Experts of a small language model.
Size: 8 layers, vocabulary 2048, 12.1M parameters.
Below are experts of layer 4 (counted from 0) of a mixture-of-experts language model. Rows are named router (the router's row for the expert), down (a neuron's output weights, with its number) and show model dimensions 0-255. Each number is 128 + 32 x the weight over its row's rms, rounded and kept within 0 to 255. Numbers have three digits each.
After each expert's rows: "comes before" lists some tokens at least twice as common just after its tokens as in all text. This comes from a sample of Wikipedia text that the model never trained on. Tokens count by the router's weight.

# expert 5
router:092119149094112160162099157156144132165153102084153164082113167115073154163150110161105085103155161105117116190094150152160127093140164162092099153161153133086088109075161100092135070100124164095096156094151091174167171084160091111149116154170164103162114108145163155111112169066166098167080082076105099149172125072137101127100145173104132161167113169126107160137163090147122109081105106104157151159172113136159156108114121154144177095071133098116093179172180171082145109109151124121093175173066097150158165101097134134148103142142158149087096082170148153102090091105148169132148167160099130093065144073126152099154163122179101136166095157092072168126166196137172099078084124088088109139083095093175148124102116164124080114142112082083159121179110135158118173181130163
down4:097137099136164107074128162136158118127086129172099108131133105127127138189158136128142151106107084199172115186160176143110135156148168104105139141090121104128140104156141080086090215131146098090117108090167103136141124151130145132199148106145169095159124130153101031136136126090096099166146153139099159126075161117142160125120175147166117141188141086124132124132130137074161110091115151128125151160079101154150124159141113084067101130109081131096171158099109200108095169145112139143101183136139106146170106148106159148123067139111143107139042128161078120072131078122127126168087106172095158113103131126125151138163184108101185145074148120158101134138163123184101163134110154089079124076131132119111126103148076082101112021001125090068167128085158121163169130136114115
down5:153100165097087113090105087116188149108099052128140166117067093138099144123160108117132134070106159184132156107102131145091097112103103124188174162162138130104108112114164110145158114130162125145115133110077111116110148185161132089087149104149136136132152130243116166093129124151133158165145136122137143121082163177127087115151089117155142134143128111102082129162070119098111102058133058182212128097159175103145074129075129129139089145147124102125146087081126111194142137150138118088175081112130206163103080092086150093084127149166168153154045123178191167118159153162066181109191190124147138062151139133143139109132072118125112179123107154160162097101081120117097124130150132109136126138163138100166130128142144083098113162094167133100112138129161090147108083168066165
down6:145111095180110090086067142166083092135123091170144169161122078072163136140130090083093118155141099133138134127103158130113154179169151141187086118174183092125151155099126136090140145155065171144114119121107161148151178129157155199134119120134128143095132074102124101100123143142122123127080131145216113118116154086112110139129099181092132183163102088137050152149150181110148155166128091141165183151181197149119115149107119120169063151150128090190092119079114134134149111176097121118131130177154184092119082133118137159147035146102156149129147101121140108108161178090121165140103156137115165152110183122093109116102060105112095119089114148095167188186133132099131093107133160077070092092153098116084121162194128109134127110221148151174119093149141127119123075164138181
down7:114130162181055198146132162182099158058114131133180157143166175094129101149105187094105165138075095145133155116124138108180154138125123132107107113051130136115163130107136117123141089133048130172164116129160178093153104091165169098105127154116100134152059114069106119115153112170124138110099107106150140100119126134130097166092117117109055177162116146144116104133178184125167183164177161123086201094104081103125130144119213085127181166123105126178100113125149137088153137117081100099138103142117113126123085130063162095024091158124149114130147116119119098127143139078093118084175105155113150145112140121148100136158190127062158145146190159101128131148073142136142160072160111151102163143126175151076146145144121115128100142116203172118090139103128068124171092103068158
down8:084099178113128092108093144089208121086105100153088115180162155113120119162087154180107095168128184099172181121119090110153107152129199134133132123116135167151063131142137068133120103144093076153102117198084085118147102130137145122091097104115132107138044128107101149160115133138135043175110107145131159107139118150123157202201158082139074148101137138121159103114109096133104142105162095088154097125114161169085092065079148127161140115126165149095144106122114122162100144104110100141084140119153140113149103097153102114137127111161174126136181187044177135067105115164105077157164160155067109129128147147185112173097104167065149171140099143170171141120117155072126158165157186096150113096133085170151180092164113142115109188217138106148127107149125171136116144157125125
down9:160087110154078196096085128146166181099077156175139096173124194144139138162146076083102134101128157167158155127051165139181130129125123102137127154134151129184101112088129085098095107083156130154124133088110139104136066138105127106124145178047102097094106128085149147159088098093129084107105112142136105160099128115124154091093112141177148160149156123142146109116199125116131033128106132091129126137110126157113150113197150119149061171117168155078139145122147088107066124150168120099129140117125159116110133108141103151112158109119133094168163180043110148120135071065142155147134096112162111134140059092097139116178206180103160187143181092143125145106132137081091159171096181119083138150187103096140103115161132130094120101141139121175086146132185033151094167126150108
down10:101101082095161107138171130138116102196120114119158132087139027126132166152168091147135090083096149134144126103089130149180115121116172160099082149107120190165164104111106137125172156120099113107129144110068124108099122112164123127130172155166125172136180150166127076134101145127124139135092146141113115094120091135145114107133149166142085075125058138120139142133066120125094140129114159104196154142092122104092123072125138138157162064077115078123124089124044175128149097139087143077102067146157075161112107097094159112098154069154123068152098142084151147101107185200144150159062140101130149128105187126192126094135113133166057132112158081064126085062100095155131110110132148097185122129211100138126077175173093154098113120066076127169099106131156148085129123144141122
down11:119128126207147129113136090155141170160146121121118171118119089073175092045146107113074084099156146070150122147135127139185193154139147089165101139165161086076123147111137094211084115126117168140180071084154143100168128165067130137122132184086143127109092052098180114110118196162111135109078062110154152152178167107151058129149125172135125124103200151160136158067124176145156126131151146126093109133130127142122149147096154113100151159188134152095104158125106163151132094132117149138100134111157097126122132065122107148085111086195132147170112124105148078141121059120145132128077137153073116197090132064147105094076093096107130109144142117167120158154088109139092138138103148095062143151169143171106149085050142101198110150172125131113180110130120132106151133128168132
down12:126148113198129130133135156138084117098045159154150118105064121135134106139115158164129098127167119160117125138096155097114066169084099146136108116092109109118109171146167139146124144084111132160117188177110184107136167100134159160100160123123132133168148094125128171088079170175150153124174133198128128131101155183133117118148134089149114081129140078065088166153125113156144171094104063156174096118097107121118138119119155078089147112190091108166072061126084069146125184102147163093106156122110093122201109107148133132160145090173161145093152075141156197156095145152094150162106134164131216141069187161156149145122077113137086124127154087114104158145116066133123093071094078162129109112056072145116141154144105113069135185180156067118113132107094120104154095126171099
down13:121132078080143167104164103087140098183100070124169072127157141136155143107170063140138144124131157102144106109143147107142130165094137118106127126079132122151086109140088135158129095086136140148087144071122137112076038121102076113134193139130124182115164152167141137147100112109124103084121105109086167142118105070153101124187143168048123219195157131127122078137167096100106142110231173144152145147125072200108141136102137162132081085088146171122132108138128135158100127105110083161118107150133176127142137070122120072196137159172172133120080103069092140093148135122083123105121131096131153135117126173095143092137126172219120118151171141073103118178150073067120105131104090101149131135088169109081135171163184139161144153121168087116190139151122148120133130108162164
comes before: "\n", "-", "|", "The", " The", "=="

# expert 10
router:103079161128104152123101191160161168154149117113145139106103160145099148161182106180115089087146177084137111147068145155154111101130153147105085142155104148118110146070194096101113099125136162104075183115152113152146119106220110086156113153140162081106124077161169195145130151109159093164085079092119095118152115083159124179109145167089108164174088192138071174156143087145128101091094134148156154117156081112114144099095136143200160093118144134144104167169162184111162084107139122129083163150057107127163170100110129137184125143155175177087112142173177154079095109111150148114156139163100088066090181096159135112126166108154076149178085149085099150108140144146124106124093076108116109120135053099152161126135117126093106126212108126109114060166107088135123136131165132
down4:145135142060104129123137135171113142166137130180135143088130113068089108155128140098143170100144114152122087100127144139154152025136117124169167219139125151114114096094094166155146155152162143178147166127107161074101143139133134169106210080114145076104133126103147148109158084100106127151103122073161122148091045155102118151122144070153119079121139092148105102139097148206073177097093138130098131142132097098174202107145118139085158105062147055096196154151167143122111098113130145140190068144152144052113173128136157102156129102158147140113148133115170133122160118118100138183119140091129150098151126129124175130112114151099133128114152119136099160084139153122097167157166118098138044139134079075127143138072000139161103108142102136143136127189082126092096131146151106
down5:131143147078125121150112171039136135207191058145076112169190119131130144143143051126124153090195156133148126067129164102123130100149094148175214096107146121161155163151098113164085098166122162148141148144102146129120114134125134095153141160097135152077073095123056107143125118163142109113103187111131124105115158144134173117102103117117142106135136062126167096155079126191112085163134176130043059130111083097134164145168110131153174099111110105144073148081118121140162086103177144135122126081079168090155098123183119137115171143143124116131107104178093207112110193122115127151076115119168105128096138141084123106095142119148076148163110110051120140077159135134116086130126166135120183155100139106156091106187124147110127111182130069128142115178165181091165113152136159
down6:088126161131146108152119145100082122079168116110124107090106146116129134082147122145143200091091139122152096133149116128097139168134157181108162105207151149143144165165183099159137158166048144124055144122172139145133073144154160125136156125082140126133131197159083114165092165108115146175117110138067146105141148127124141140083151138135133157126173132083177178151101109133132041099098094137148116154167139153125165129100100141179142119107122182134123124092087135168072158104149128156148134126128095125128066093139115085099145167065116179114205126021146117092125132105082132109141099169124126102134145198169136104147123187116095129171143112112145135123094183182086113092123198153094144067159214144094174123117151052170183134109093165102089073090136145155106135112122099
down7:184116144157119147141100117073113106144129162127197146122148181112134060119111131120119116120123100109200138157152165087129137097131152099115130143164136082076165125077202102094085175113108103126174113137103107128142112128157127130160144168148124124124167157064079097199087095143139099190079101123189133211166099081058139105100111099173144110177126108119118131137125120120140169120081086115136125093100204089130132098119189135145137192216141185091146135107078107095154130144118114159060118117092178138125087159140086174154119116167120114107074104170087120145083109160129111123123132171108097106108121155159073131066097161142099118189108160137115134203122124127172136154181140101105146076073158168118126170180115083077066154148086111131129110162133131121122144106097168
down8:153147143124125132149136058137127061132085135144158083113149152121090114167106178209130210136065134130105155141088159100120146145056144109105166144085128154075166141137108071079123137051099169149107108133092092116137113120167118138093110107138111107136171159097079199162079137136117142143148119144157123157139166084172098145122154138160103111139122106134137114164070102108126125192116126140139143146117182098175103200184168148125135187137167178080087121104095139122192117171110139109092108185074107144175111137109145160202075110153149161120135096125110109151111157144121135134160144133140156118139078133152088104104106120039118172117110127154129155130141081159096141068072147116132140108105190119137152150117207092047163107169082126107129103104060082096095082135169148
down9:040134161100130088100154111136164135122086136097133140144109129156087148124164139197151154185169112165130135125074106132144165104114128165157126133166170125127111159145147165076102132089158111099109185130137072118112247109140119123094084093156082124103089102164105167183089125141121133195088113162128109110096190116138086120102128163162096140167107088140123092209130123113172152175140132111165126100141190147108155111187097116087087171174136125108138094099140146114112160135117134061180134072146157160151144145148129143138157146115195187051104131177121180087079131117063196096106129142118103103183105150128131142113133115132062133138056093167118098080126107114121177087101136136111142124082145095108163149094126112139157172120102072074134103197110104114166144099099117
down10:099101093138123144131084138103143146104149153215088107152189113163065150130171128116147138071156160145097079179140160106192126120144113151115133085172129123084132150144120141100121129182106123143092154144110157129174087123118128112148153131107172070165120156102131141186163121175143147110107155138144121146081155145192198104109159139080129133152109120146158208101114136152125150157151145074077084141151153095126143136192045093150087093143090156102129118161098188160144129094144105196123057131174163103163080099168099159185182160137117125083119091130155100110108132162113097104126117169126133091149180050140124145143081107093138102126142096156127134113194146094148174160158219111128079167103125128158141084125183128153113157155066129116106149194099103152152082141068085
down11:173101146176119107158125097193150112114134120062148080151070138164163121085070125153170093144101105175174140158104151131050117179115152099092172133133117098169130133120146072126144130058083112116082129165136158074120070073189097081107080167162079138117139146097071123151129180099155105045103148098155116178152139102113127097133089101143117123126144152135129106126143134117153123051091089166158148132111128161106145113093154157140135131153125130074116137111084145101184068178130120136157114137032175185129093128129107114130091158144112187101099105119090124196167149125161123126144126143123121161111134132163126131093151128083105104193094122186125136111115122138082127126105175152140165049092138137114183105188130104075158066138085093149146088187095116081094096154128106
down12:106135074142165121084169069148151135098125124070128186138099113087106135104095206115187127111151168190168143145073162086146134113166106182105160117097136093138151147096129064057182091126107172085107151133117148117116096092176142132096171176154127117093146123117107151178089172134085097163083118141132059149150140135128077207136087130103150101109166143123127123084091116105127122147101111122154143165150124142155100157108121159170118134118091150156111171166093108110144163166147156091120091117115144170181123173182089132144121109124086154099130165121151124158182113151100140117170101158080124172097080124090133166109154181138106096130118127115165160162108110128108137100100178127129162107180190115134195112128093050112175153190149164154130126117115163043061151038118185
down13:075120166085113091123157100109122139125120112125151119150109129204138103169133130082135129123162149135106072189110119104121129140115110146134146119158193138114185130110096153157065099172153144112174125108104123165087093149099143125221133152117094071095123113132172127094173124142099147085126152109127184097092113145099145085086185092101122114086071094140099087093119105137134098144139184132151170137127128078095157055059089148101150094149152085121129086142088089109108212149107090121139107094082095147137108104140152139167163107146158125109142142114135121104106117102154176040141134115178124090093151082135125178208160102139163144104093135156104117114096116178175083170083149163144139109191064085149000155087114104074111100127127151114099146108113169142131083142123155
comes before: ",", " of", ".", " and", " in", " to"

# expert 7
router:113119170105098173161126140144132110162159139110146155060091127163100133140151087160133066097124140091117096167128146131149074129142214164115111148116152143101118140133176097117160106101190131136066174120127150175177170058163105085136124113132158085146113133138162131083159173090184120163134092148138141123197159142132135129139165117085149152155061178145131128144134093108094106104080073117157152140179102083132162140080085133166226131126104118121121146178135132095114102103132098123064136128085101148147143111121141092205059146162108158051107113135145161093102102096141159143181113175080140085073130136115152090127158096178076156112078171087124170084116170118136079122113087104112060123097099119161139137133123140146120108182085088076122120167081090195167146130091168
down4:074143164181159152126133086137092091109156125125160114160154115102123178111136171134114114122130137164139147064087065121049136151114143105144135039091131129118151121120230189140087100140125129164138077123148123161082153126101122134155114196107090135072133082105093138113079142165155098109146130108087098164125149060095165155143206112125101165153154156148120140112148079109132137076154088163089141124104159174134114094147155133121063108095186169170176162141097158104116153115097138142107132155058157084109149094088112159147167126137110138163162096103147120145142119038143140127162114111222115188067094061213098094103097143105115091135137141173109106102144143115044169107117118100111138120159129147131125116090158162055128103159125093101110112156145138167126137143131107
down5:156067114100148114187125115154167098152170127155132065115101151138072124170145115083135140146153127128119135099137140132161116105121160192186091138151072152073130079111137137145136196102108140177153171176100180104147101108135128173162079145159127181112055114111130146161137112136066100085067164111112129140074145160158115189171089097159146152081167113138111083189140175140184142146099167156097150134119121127081142177117136163129207100124152148134081130202146122136121080084074154199128105148138086152146111133097175154221167103150153185142115138117129164139131145178167113117147114129098064100129143108152143184108157091143159107143110126165156106130117120204170109091143174106123100136131122111075100186129104134138110117145124204146125116162126129126052127183118180
down6:098138188130135083116084112111115138120148131091112194107143110145111158174130086093122175108093093169090116137200075118159100157099147162117120172186095097123103182144135139093141107151172150120163098108168105166123160107117175151134149151114185115114136200083116155082146108151128196147166139164159169096142131120149174120111104078085140157143156159107184088131161173107147145151164118149110111157147122164092099143144138149098127117153131096166120131101022119109200122125080070152122095149064084114139120160147127148119109105092116100134140087094146109177146148183145041080140109114097205157148123129078170157187193164178140087136141154145127165135101170170121140102086135140114166108130200138125118113124190153174136136138151139109156166083158172047146077172168142
down7:161111170133159141158128158128112170156132111162101168154131145114171147204130103109087101137129160113146116111131182129118181121108101105183141149128129116170132137163149126152129143134181107112075108126102155095152165192116153076113077140136118127101110096149087130150197128170088120123114158192088121169166086153153062156220113130213116130141165102109132087103128046182143128146164129133095104137112147153113154138117121106139139109178162097125164185137146132127114153102123158128198132122143129112088190095118169138104124118128051106108152109138108130091151096106131151143067121175187180116141206139148160087150113180113229139136125084160141142134088081166104111167141137121134085177170144104171145106128072180186121185175154161110185125130107109172045163118101093
down8:169119174112127144139148129113173057104152119134130116101155087121148077130127139085123200153122157138108118113117101060084153100091168120115166215177142146100150175148116120040190131114120081122158111162125093115095165162141118086125145156112164150077138213076143057162122122088130203159132145091170157129129118162066157152117132124132109128154071124138099173171070107129123067162116133126133145148141130159030193085136119053196095094080124119132120126114165125149121100128092182135120196128143126145135108095132143163187133064123135140144109150109118133140129119087150121183194109113134106119136145154178156123117116137167175186116125163067093102159139118113113172153132149094116159151165126115195150098153063134104093123147137099119078063131143168158096135138103152
down9:147169070124124160128091151174106096142117187144153124188160104120098140105109215110137097116127171093136159133133123108141131133075150131147164107169113169139135154116099073104113167073108109140091132140147140171105140169105078126154119087142212145111154165141152226109148163141125141109056152102157064101144224150152101061153145133112141152113184121158147115109144155136086110197130071118132174128161138159144033102115121114118105143096132092192057135149080132141194112124168140158110095129128167114107096149148112164212098117133127149143170101130136149078144134120101068166147127161143130070183092060175131138098115132125139141093144134054141128050147092111140117134156194128112086120113155133137122123090190114123158140183148137163152135163138138131089152113112091
down10:138178140150175103151119113108066150115153124097093131192115139139162136131088091133109171146174148154143154159127229099097110088095084176153133160155117110111126113102119108060157112145077072145142122131162146175139122143185087117113092106154105182185140106114188128163135148126140086147113097103128072131214139130133128063136096091171163147129143071108145074099118134102159143167103128126141140130169059071138106152125178171127155134129119151161137080139148118115142135168064112169158154159110126176181103125153095119138154124091061168118131129131173145105128131152065075130177096135144113105097106106159165141157161129136108109136139095118140159135114158173047143197130103166160094125061118208100194146162134134106193071196085147169109093103094128138114077174132120
down11:136152105119122148132135093095129153120113158095157094081130123160131078073056128117129172152148205139131106083163087192129134118123121142120118144094130129085048161139115164113114059112157161110152068112110103137121045197109102098130083095092108121145159157065124134162161136098119087105140134197138094087105096113138194114102111076167124148126173155138130134132094121130077084109117161109162114173129159157153087176132128133133146124186098131129108073117146199113182053144118100069126087140105107069140088110126123147184135199168153093132168090124080167104141135123162109073141094163190139134116126130141126089098123152084135133190123107153122112113133118196117018172123184129097122124169097176183123120136173132092157129166126130158157107092158153134114173142087094
down12:150148116122122130110130118083199115151170221122138144120101118168174155120164130131142160078130122149155142119108130076152147188144104132128141077111161137180211149105149112151158165110197134097137135129117131207032157141141105099095142158093177128096113109118093077111129090169105128138163067123165084146068113170144095133075165114147088108126152117114078164114116096112131173075164118133122148152159099106129167125152164133140119176121057103152125102115086144135152191091156167086085109115118158156089113087141097147143163149143089162102150167054161106118154048091125118150101159084131103153073146097086110112087200113154089141157104131081140051058111117145173193125126139112137142128094093090128124105082107136086166087108131171130150129188134160099110188123121149
down13:170145159093113148099160118082113183132101170077085087108095121118076165087170085103152142089188151144089118163104112115103076181162112148140038147132130058135103143132126097098125120164145147099141101110037137147094150121137098109153137131182090089114187145108115165095061155199151109169159131128081129174130098148100172108077121072156121124161149104090105104158164083127134140093119104159184153158157153104132167117167169175106145112145103163150133102156171185139107135155150172127154141138142130152151126147137113179134120127091194194047143127122115142130164112143099090119183102120109099122124161100174093057133115134091100167147133164101110094119106103102153170147153117168103105137185150123122115146191085090074096071119132101055093076082133146137174113133179079
comes before: ":", "\n", "|", "-", "==", "="

# expert 11
router:065128166099069171169125144129127158150176107100154172059096190147108150170147078175101088088141166134125090141123177137148095122105198150148098161115144164113104116124144117121128069099164187132085146108122107128116121092148127092173085148143148086162109118165142185107182150069182134172074108103084123135151153095152129153087133143095119153158114190119108154160165084148126097119059070127144143149168068092146122119082094127128202087103128091126105144162166172084135093078139101103064150148099095169142122076097141128145093177166157135098067090145161128094133079091165175131173160159114157110085132104148172104115128095158123169176117132096094171096162165109124117106110145109104092156095108114162174141104092132156083137123107051125165106177109100164132190171134164
down4:114155122072129086210105177147148084131104176130134177138044121184060166124091138099156148166192132100114085198120154116124160117149112165155103122154141157142072089161063152141156135164172105148168152109113124121119083144135118151118154098133125134132111105124139140128132120152118168118106113109085141119108087148126078143138116111096120141174120130133154167088151091130113130194098086197111041072065155125122129184111154113192106095118143125135068159106139153088106126068164123089221101163116110124124126172145171156144180178162095083088099136132199160102108150113124142138156125112089108135170132146129115128101137142139077096116114109108163102123146166059142129103104104150095111128204162153115169134098053126149049087172093144074115132124084179122164131065146121
down5:169036109174126147119118156087144126149133155083108108113104136144094110121099137161167089113156139135136174136083111097100143100113186060143183148076168180071160138115116112106172168142141108088145139148158097133122052096182095161078107151071122103106185088081097132079167152111126136145091186079107188152064138162109079075082096104147130149118155173135134119116079125092193141127110082149178176145139165171094133129197111109187111067111121134164119198161115141122116139191101146145117103172173109140145130146104124150100133166138091104174102189126141155089118080094075151091109115182142116121184136113092090115083076181133135135080141146135125151104103119107149118094106186113121102128196128118160158123167153071092100124179134134151146121135089130108099179099098124
down6:105140097130157143146152128129101064154095142124138107140161140124088130169161134120146130064187061071121103139099106130143169200165101121181096165171092087061116109102107108151172123115120109102111132142134164149095144076153142115103130120094142118147162087142148114124141143116147074086164170123128146090187157133137043090133125048090131082092128119059126127114103098125138131151150143142157194068114107110124142130092121125114105132097139120170171152158114125149158158163118138149131146155104137118205108142100120130124051156106094153136100139194164123112126100094156115135095186148128105132075196135127118052143140168082135115175145131108095137163101175107160078113100119121138104112153152142107000096076113155114152136050108108107209125134198191123085118131136149
down7:123151105140121134152125157177211116109096127131185158183122102145118159116108109125133077055129084168096111134080147131143095121099139084131160147164129094128090117140198135126151144148138105117126162117126088136125206129114086139080090151210075161105121175155075162115115142107150123139180110117134164106120125167135103195081128136140103156135057161129094154137132149155142108104147105122178137056108042116166166068145113096104085111084152120065183058110102140122142150111116160086182128149185062112083136111164102096158120116155132143152156164087085150150136079192108175151082112112107131124172083148148119127116155145217104133121163116112113100151132152201196120091117138136162148178099144058133149118114136134105156072094116109168127187164157150129172117163158102
down8:076132101069125187139115108107092107147162084078092093107087136125168098088131111109076173174171159136134089104104116170145111096063106139150080152169140140062088185093093185133122172107227145145139104152151076083137052142160133134107177097120116152170107075095141122157090162135175124124148100120131172109144095136124131125144142107104146134177086099094121127146132038139137133160169143135189209158132118089079128110099124123081114126113113159133198139113153140171143112155139174115160184103148152159137143160094097140101160130132142157160143105131054153156113172044120095120147119169140157145117165134186090126105146112077134151115157113180028155146099107127161098139109125150106123143141130133133092091068075093187126114118136092084110146136070132099115119141189133
down9:096132092112171169143089153122110140093165083140120124114132139088118112091117094179102142153207070081155096108137125041124135100153098178074179100095134086122149143124149161134170151068137140170161114128067155150149116132068135141101130071150149138084137114147120169150143167173123127103078101111128091124109115103161170055156119158085109141142090089052141120131085104130074066164102140129109060165209131080085108134085146100137134066101118108133086160113132125088121117144185089115161072104102148155107086161096160148174127089113139088066123126189130150102091097097079105109125182083162113131048132136116122121104079152117102105062094130103129078134080110110092176166112116183148111152135127129138140135122155150164149127050176099184158136107148117092167128124164122
down10:117081237177080120135105096103121112067099130092066141099141084135136183155111137154139092120109127163112146079113147100181161112132056110119186132148141129121101136146140097130166113125095146089118136105061140106110100156129147157099097073098121138106155162103166153077055133109109172171152091129167121079120111163189175074151175216135119091127158126098188100116115171104154105125160122165174120131134105098129058144089105154101165161093157148128126131174169107109123195084137113116107142130147056123145093147136087115139168113102161125130126114103118118157147120126133099086107131133074154137153089187069113160083116191127077090135148127110131221113126125234153168164114094132122113150200113123133168118116111144117109143102158178072111145145113155153121168166166116
down11:142101141184090160103050120165131113105134057094131159158064127117158137144134072114124162135100108124182047138093151152108126130138111103122114145113135121131134116172187160099126082069090139112127072122125155035100080095151104135119170124150131097107137091085059118147125146118148179111078066146100143153143164127160102074158116082124155127199202149163126152117181091092124078117126076140090160158166108109167187088155107106177147158129113120118131148107141167115130123173089101197138072106096201119094185151122095122129066126079115143059161138142209125114139179154173109143124127113137108144168144123122145158066198153137064156096110104124125089084155129143115128116097101156135102093102150128164142105095111156159163094121100172188130124159172163159125118126115102
down12:065092090120155125089142127043179076097113117147105122184197122175095150172132069115159131093130159110089173121124127173157154136091159138136140119123156101138136105115051157092142107125099198111152161161126123151125026072084099144100145136169126161123113102150172077106093157085092112111149173120121095135139121134114144070087152177148111082143114099134108180102090079113103140117126094140164139107105120162053135119128117141125140122138136162145098105099108144179140168123172139116119109164166076115095114144097134206116174114141120060114117151179080123104112127076088194154156118087068170154126168138140144021126098152115074143120130133139123119154164122087100149135188138186130163107122126090110059150116088118134169141114131148066145116168166176138138128151068180
down13:092136114080148101126225130078130111121178123112146084105123131096145088098071099185134136101150146083130112144088134163123148125118098145107098150127074143122113150168140116190103091108167118145140161069156140151048148123134142113107109089169118114154151144162078184087135133123115094150126137157109139164088120089114190196160167159080162147103024108165121114172195082198144154105107169184133138124091145072094125088152172127077116147126109115116164155192117154168153164126139146075122120142123110145141121149104132109152079063139150123141128133142143140154126132114131102115166150120154126166210122118139101104163147087103142113170071113093098087190191066130095143117145115112119072120069108182176117071102145091120105128153104105207133157099075132105135060174135125
comes before: "\n", " the", " The", " 19", "==", " was"

# expert 4
router:091084173144107168165117164172149164163132120106166165111102141140096142163144105151141101077154195094128121170074148126168133117101150132115081134148127156113111108103203108068124084121155177139085181103144121149139133125214116070133103163158169089123141086166134195121142153114151084122073113087091124125145118103180125164095127164068112184155110196131059171143167105155122094104087132152160168137155088127114132095120099144184144127091119123090106144164133178119161072099126103138111174158078106142171161096112118138160128135150177171107128135158179151084108109055193137132150135150085112058076185109153162125103170126164124187139088159086120150114153160126126108114103095136111114126144090085166173158107116151137098100195112126104170032177081129165139154154153132
down4:191142113114109145132081143171108125128115156136094043076091124103093122139131142090164083084134138116120137170113139133124130126137105117153078066154113092082152112106130131098131110134147178157164175198125131156113213180132125157109181196148132058154121130137124149114174115165175084100159179161074159123116113155091103141105114116124128150131156087087073151123184181158146202134115130070096169139135155146136159132090066156108120148142107089171097142155132156101131141125142088115169109094124118167172135158100130130095167166113126092060156107126115135076144095079139114170152166152128211120091151028121113105138087144100212117106176141153128172100130118089136118090139174111122123135175109158133138115073109084194144174100169102136183151148043141135101111110118083
down5:115151110161128112073171073121194130082163130102105142122154148133159129159075119140136136115106101048099064116104093084097141088109125124157094122165113138128121103122110118095137114128099152140165156146146145079137180108110108124131106172087093102144067158102139112149161112155156143086211133127128073155075135092147098146071143084136159141115069137117058072098099124094200174100095172146094224093131137162119158179141131121109064133102094156189154104121113120152095088072108194058153170170104115105132143144164123109127136154140166074090146100178121119163123110182143094117081183183117066046142105171172126126131116096102185123077143130133146130162153147138135073161062114101118139116116127143119161199139049160118126092111146139125096152133153117122124154147155127
down6:079113084117155119104111140143105120134126157101161157127130128154149118181072156124160152030122141072203160135151097153054154100084155144099079114091129101107178142090114125140093141121141140103147187126036147074131152106088181163155162122171142118097116114111104128145091107128094097128111069165133119118097155134138105162103125182123116168107081114127103114124107137119154128101164101124099097170196101078109179124082120128138179102068154093098096074126105207119060116144195095084105082111114157138135098115122099083101130110106164133114149182180076121075132142125134157156177206206117165078141025091151096120173137110166125120144168107095108105150105133127094131125122115128121083122141114082137135152196124130143120151075107137142089086148159075095086152134143130
down7:102141119123122116125137129130176102111115108120102117130127111113069128130113122123113062143143110137117145141113135131154122134123111134135112134125120132136103121132141127136139120124134118148157140103135122134134255144169134143127116126139133140112123125124118147129111139117125125172115150129101118130112105128120134154116139151111139118113115100117152088170107114143147125169118158104116132123112126137149114118158121115089124125102128128163122141108117122139131120130090108166112117161134086114122129117124124106142113116133120167119106128127107128176125124116103140130121112123131110132133149121116131125140174127151141148127151109129136127124116111154133133118146113124111120113105150135118156117127158122117119151223148131117137128140112103122128131137110158
down8:093165132158142129071145133109107138121136173089114102138137094127094145076126135140122098152100158191146111112121105099156122123111120139107100116126118150119097079148089168094127111143109105073124116139091161129115161100180109104091115160161071109155210119154102151182152123242204111145102122065118088152045093147175121080107088119138163135128128144097164144237112109158112104155117132166134162145144068137154107158134136127083108136138148166132171137123124138172108136154089137105141194131074168194109113114142124073176128095080196115103107131178145158086088102143125151127109126120137124135148176128159174122132133136090140146145114109156160130118208079143155000141157105154151116145104111136094114166141076139094097096131136100146091107172113141097143183141103073
down9:119114112120165120119138111087159089078129139134177154088165164135163158123115159106144107143091114106167082160102165100143145170104129137118138116156153123187115148168138062159151089103100129120127072151165171050085110089132145112164141141114138210187117114155040157209094153189133152172080128094125132130144173101167078095087130158159142121099145175145068139170147181060152125141120130133141114107106157176147113130153141161154116068145101148092141085156092158161167134078129157153140175108116185228124114129168118153171145137153158145078131106124147142161122134132100138168115116172073113086185148141104113142037113142092130118166133080108124109123145145092139203067105191134115076157088136136170131184152213089113134157147105134129141140124095126100146118127097098
down10:134077108179133161066091119125145118188136080104123191133135105114120138104114158133145082112139060125207076134169132177078165123199152185125161120084101157131148119106115126124131170110140110111143104151109129138188130105153155144121114127087166154143149125132126160123118200132123114196127106146167137076147154128142152144123122128152159133121100111135111128186095073145151183153190105119109060143169138128102118135104147128159140118110116182096147127084193134157067132122105088145041176103143122141161056127136201155114067169157146160140124131103100118107138095129094134136103145106131129173102112094136148129097161106120092050193149137150105070091082129138100096106102048089143144130122145099118101141119112175112176176076125126109058190148112090211100112125070205
down11:168128142162137125163102161150127112114088138071128129106178185131080179155130154078133185075118129137137126125156109153119152158105126104149113149189154210084106098103088133153157125064114122170133072189171144069107059146081145093100146131136100108118170165125126144155121160128078147136107195096078171115137160094125125153120062129134143195080193105107173162162158170123160150194124121120133141137083187168105132090150112110166148105087095111117071112099134103153117159158079103096126054143098100125128130168175149167117066129135204180194117150148175156140139140084125090150089113141116142117112101110130146160079116089081100162080093177157132151157146033081125106140136148141103113133176135174096137132129116150149098107152066088114125181142089106138152102106110158
down12:093174168139136149155167158116122093119164174109074132172147149128102123066120129132137122156123160135157137092107145112077175161112094207133112154060124170114119131148156090074166102070133058187125085157145107107048122197140156182095141178118122132105111161110084112200110159155196171161159090143130097124051117096168066125073071183155125127171147179109137117130139129092129146122140065062141114153123149095117125149124108154107098160190122141129143170096119207157101133152161137121099115195122145124139131134110127115146109090109131120153139164096094065158103149168125148105121088126128158111131134065152129128057107125130173158170153109151115150157152138163106063111077131095105131128109125168122183141120166098102183153154076149089086074168091074137148114120118076
down13:150164107123124117120157098142091137149119157055133138061100130124139091172163110037097090107151088089159122066089070176109130130173119181065125152140152150114166094121165174133144160164129105087180174122116124098137190191089101173101181158177129107102124126104135116102136143082123115116139153129176179117117117101181101146136155134153122148129150140181127115073165137141129118094114166059136156065115168123125144160160132182128118118130141129155132194181143143164081126163117187118136155158156112090119175144133143151084128070090086147102132142133143112090149043157124100075136168111087168130151197109053126140161067135115138166125187135072106121087113104114126127158143084145093116102103114071079127098130134154137152212144062136090127154159142127147156191139187116
comes before: "ed", " to", " in", " of", "ing", " and"